python train.py --n_layer=13 --d_model=224 --n_experts=16 --experts_per_token=1 --d_expert=224 --d_shared_expert=0 --activation="swiglu" --moe_layers=[0, 1, 2, 3, 4, 5, 6, 7, 8, 9, 10, 11, 12] --router_score="softmax" --normalize_top_k=false --routed_scale=1.0 --balance_loss=0.000875 --balance_bias=true --router_logit_norm=2.0 --init_std_router=0.0206 --lr_router=0.000572 --vocab_size=32768 --norm="rmsnorm" --norm_eps=1e-05 --tie_embeddings=false --optimizer="muon_variant" --lr=0.0118 --beta1=0.9 --grad_clip=2.0 --batch_tokens=65536 --seq_len=768 --train_tokens=364100000 --steps=5556 --dataset="wikipedia_en"
Below are experts of layer 5 (counted from 0) of a mixture-of-experts language model. Rows are named router (the router's row for the expert), gate (a neuron's input weights, with its number), up (a neuron's input weights, with its number) and show model dimensions 0-223. Each number is 128 + 32 x the weight over its row's rms, rounded and kept within 0 to 255. Numbers have three digits each.
After each expert's rows: a language model's description of what the expert responds to. This comes from a sample of Wikipedia text that the model never trained on.

# expert 1
router:169147176132140102097182140110120160107157164162100066156087129133163117132084100138127165107129196128044149112124143189147122104129134137103123135128148143133119144156134035126122127124155135150181106141081119131090118109067121139186134077151134153109092108112152156120170134112094174071162146112130177210166103123158069105091100118111178150145184068112084099115138157166138180145123155119148113065187098097113141158128093143105149162109167128073145124113169144117107125106124179161131155089069132081103123100103141178094115045134159129104133148166121112154128102184139071107072104071107169087160124108140173101116128101098111135180128147171070074103095174101072158177085
gate17:164141120149135163090123148112131099191151108204123130135157084171097161104159150186141141114089124080166103125106160124116099193174153149079165163056126086155092119115107098150128069107127123110172141106116135128133107137085157145095139162165114112167148143148081102114130126139082121182122103149089108133167116152156148173126120077120126065162083088171139127074174136107124137159170104100100131116206128140080074128156158157112119235082163113173160135127113158108162162145165127098182131097126157058134108112131154171146160133138177165095135142132105100109132135144107107143135181125139106107164120175162187102163137119052109071105084170139080106145133054185114083089194
up17:107183111091154113138101134162153108119129080093159131128094177071142179200140117052148172126163188154126094143136138171079149147164130113155105098176180171143140136154157148193067141068183131114154093130161137149163146161151161080083113114081154089086118131172115125145115146169121150087157161097145089133173125092132078110099208163113160128113072106096152154162172104110098121110085140067139159165085131130118083120089086115129135159153101101130113148148101112144149118146147172200060107087054135113119129185144132175056114072119126161082053121112122148134121180121160144139106140119084114163131120095121153103109199124129133144079120102072115156178123149152114132130085
Copula and auxiliary verbs. Forms of be and have right after a subject, such as was, is, were, has been, plus name-final word pieces.

# expert 8
router:092158140212148148116137125121105102120149199142128137116095120165178154138115110154085158080114098179104115161079145134151135117124110136123174139136117138169125106131073122114166204172116130158145164140150115075140102144142115150099126080156150168103158177158126131105184093119050122142123142175122092114073146123111128123141091146160156143119090134114048149120078142129166035139071096189103162152158137146171109161089121106147086119128149119074126061191153110130136140168129153129141132125128096172169071120117135173100075110089150152124116109140127149175134089162121114140121132088160085141161074152070132060109062181099168172101140072027111118116209152153129138138134
gate0:103145068101112114138174127109152130150050119167095124075097101174153108124116131102065081088115133167106140078116166088092117139119148126147158135149159129123035136138122115084103140166119124161148105105143161104126055190163105145102107136058114202117168118152086129165134178077143151079113145119131080105145070142129135071141090081181159187139081143158083142099165169068135128125153125133137149153139145084177155125162069112111148085109160160084101127146115176124127145155162167109155087153152183106097175133132076213127142083157093121128131129155159133141145137147113185120086115135149132138169064149150098158142144171099064133146151074122111153171125186077155083165106
up0:130182029166173117157132106199169083164074095152172099071160139130187130101078127114110130130148107144169108089156144101123140118130123110178185118159141108144090161182052122076097143062115103129112080116131097138131100160063072165155073169107083121112142150113085151152108113139203159072098107133163075122129111145138142165162153072146116164189115126121135163063096156148169165155103085104084084155128088105156161126174060117146136152095112174142092150107106122140130084137198184136081159125134128093125152109144091130142148124186103129118096152149127111139128167114108105095129134150147165120140103145132167152133119158072056158145169111168120133190118128113141154084131
Verbs and participles. Main verbs and past participles after was/were/is, as in were made, was launched, reported, found, plus -ated endings and some commas.

# expert 12
router:159165162088149146098114111190120159098111146118080107145208171123125131155157126191059136115162156145105184187088120095089102168115087178107182072079087140121090115126130101088201128158065154129128164110160124068106107189159182158130045110139131119095155145130120121031043149140153114155148111160186105129110170103115155172144102104140128157172120148134097170120115068100185110155126127138133160107141122112115107171079127103182153181156101131110083149126126115130174115090141149121114131107156129111139134163110117211175156169111120082156099149155159139034103155141151123159136132140116115123117141147139124145139151120060118148103065136120131096143122090124137158066141
gate0:193101138129135091127172057147122148100098105117125100087128133159088127112162109108135164171143120091103143119135081112110110130110136170120151111178127140146127160149089144121141144134141173200072114085113183150059168106153083054091127091182161158119199109144097113149175086150144170122143180097155128059096132138110155141109124144140192113113094116141145112168167118168160047125125168105101157073120125197090105129117105113109174144111059120120162121113097152098125102090127131165144108123111180114138167160111098101075144100154196159151133220097177128095078131079111207111142132114143119115124136121135095165149105155136122104096168147069113231138154134142184096099121
up0:148111111160112131117143052102134118196146089152141129116129156170121079106129032127148119146135121130200123101101106169183153117176099148094170093187122162154128109174129131115116217131100192215081163155103128151125124068182097070145135115129116127113145131160072107094106116156126096091157179151189098112141112125146052107141150190156133134112139085089124155157107146111117092187158145157122114077058069174096119103117135112124161097113087141095087124134133129152166111111137090169124150121120171115138142158097145114143067155102176194100113187164158130162083137135156135134095167098109071131149111138100154177111177177177155129121100113128094134087145111084163170134097
Determiners and possessives. Articles, possessives and preposition-plus-article tokens opening noun phrases, such as the, in the, to the, his, their, its.

# expert 14
router:179103136121136115115187147101115063139141152194180079146122045105163122142056120126154115155091102155141150060153095117096096108087144144099115116215164131059106100117095145182141088162155118162101155133119129085175104097084111158159147138092140177162125124068075106137109141122192096145148124110134128126142105103183120072095176175105086121116130122141098158106113093110118105091039105111087079107142141159167130117159148177084150140081124137140119105107089102150127119116182122112089119078146164127163116088122135079073142130132152114147083066150078187161139117102091149108106089059133091161112091156126170165103106081192147127133148135131093195169124139103075122135130
gate4:107138132068155102086133148075188125125097067092131140158142047103151101177167178152117110106118118074141123059114161108089126131140114147080139161121164063076115143103141090130115085169107123120130139117121101092170226136059188111101101159127171125152143150142132075092135091085092104094115140130093150134136097175113213130114125139136126118117148071130108106144063131073120081150166137067147148146136130215107108091085142103114134114152116102096141190079041144143140133103121083127115064150110133136135161146078141108110111180106121135130099146126107139110199161058097166128087151128088151117124098157120140160112073131120128181117174152185147139109134101178152149102161
up4:082193130167077136153131124159101131107138141114071083108148092132073109112111112136071132093174098096101061151154121096125100109150198112163115121170102150111097136102106199148105183122136105167184090117111151164129099135152168191101139125152126167147121109134145136126066130146140147127182158151158108184104208093163040135123165078108139154080116215218094079122147098159102157199168161142109127139112132159145201188136154110075162141148134099101130154152108114149129132168153145130088125143111166132093181144104133121140148121105099103138148133156132116121028070162139106115139089087140095114118159135117065059125145113140121116105138169125133121107103138080090160095134
Table separators and spaces. Table cell separators, bare spaces and comma-spaces before numbers in tables and dates, plus common nouns like system, species, father.

# expert 0
router:191170070117104171178129064108147125118109100163168101158102141120071158132112159108097125099117143118120118081146153173162150127138138080130082136142146153128128173132122152181155123099164126098189123091145157163150079124148138112169086188135078152127103111098156120145184077103172151173087093105078127137131118148144122133164102157144176111118116126120162150101109114092106111090140112060127087113119092154128094085129096079161109209120054172180146152164115152075069136095075074155133172114142160153134139156149132089084104149140151147151211142085138061117175084117150148102110185104114140137166120139137136167117080171148085109067092108184133136130169153149206102134058
gate0:134184111186100122073078135160132188200140163088173150134136196094069142097168139165140123086134152161152169164064076088078150129094150072196165100135131140179132116109125157144082084187158131083126126130130105149132114127136169121156148148137144141092108157105177169165070090111117196076192144179122141166117115158036135129062143127145129121087127158079116165151160089137159116124132156135118131150072092156140102082125114110125103137122098132095085167108139152108110134157153128147125121145133128127088159109125091222090118052163147185174092124108132127097168126159171128091117112118126127057153144164095130123118158124158170062114112140139109115119069104154170146110152
up0:163086084094134113124104162130119103117087203121165152145157160078121100120136143182180133126104103196198144183034108116118173121117117104157158121183150131175149072132204157191155131100132131123164167168151139192123077113180161160179132127157143111085096126108128128132143111179092141126140125126149197141157153154109109157136136166123132104084099128133112164154129109140133069158103157124168113114131072120121098106115160142109147076166107176107137096121054133131141160167105079135141106132117141059156136143072087098137113115137121103177104139067132166110170164115196092070130116114119149130141167190135149110090226120190107133122091154159090126127084067125118131148163
Sentence-final periods. Periods and other punctuation ending a sentence or abbreviation, often fused to a word ending (wings., s.), plus degree signs, dashes and slashes inside numbers.

# expert 13
router:093084164122146099161141118122109115147115177197182207158141109123183076172132150106182107131134123144179097121183146139130148151117136119159118117172133137121149151069145166128164107125138114179193132091074097119144073122059147147156142117111095098124094062103121173129120074098189130077169150123103125140153168121106146064112172138168142163171139082085198126154151104140155164122103138136141136117120160140101092102134109123048089131117114170116131125136119096137155114116181109075154139106064155179100095101096110103124195079155137176115130161090168143170154102150110105144110058161085056097158118110133099100096111073167161113174124082184134176144084114104076108111092
gate0:133164174116142123140135090102116131108105127136161170162095107070176139125136109095172062128092153128167115135154170131165176130180154137140147144134129121172073150133169130106066154190169118139086082100125116116163089107159144104102126178154154103156105145179102081093115161149151196133130119243217121084167088103116122125099145130107150172111150180128133095117084084151114124156173142136154164148146151137190191074140112078104128136119164151118127130110127115161121203211125067126129137097156094087078115147090142151108133153188107068121179089122151114086134175149102154182092097108168156120110173120141149129173159143081113097113152172107150145075153080111117139133078
up0:174139123101127132090181145107146097136148134151150176150095118119121158081125105118128156110114057115100156116113161123173114124087137087158095113154058100194163130080091106139095155088231152116131155185175159115168117142186161179157160199142134093201190154145115171170096090107135200132118147161127081110087106137101137110172114168126122111123114138150135160105110102136217097134200138146186117159098158181170149120102144138076130108151153174125124127098087141158103220119126165107125162155125136126155104100146126156128139147099113113137166124127095147114148136178133140122091081123174081148117183163121116068173168142134083073073129174101093190091155127112127138148115
Name-opening modifier words. Capitalized words starting names or compounds, such as New, West, World, Green, No., and post in postseason.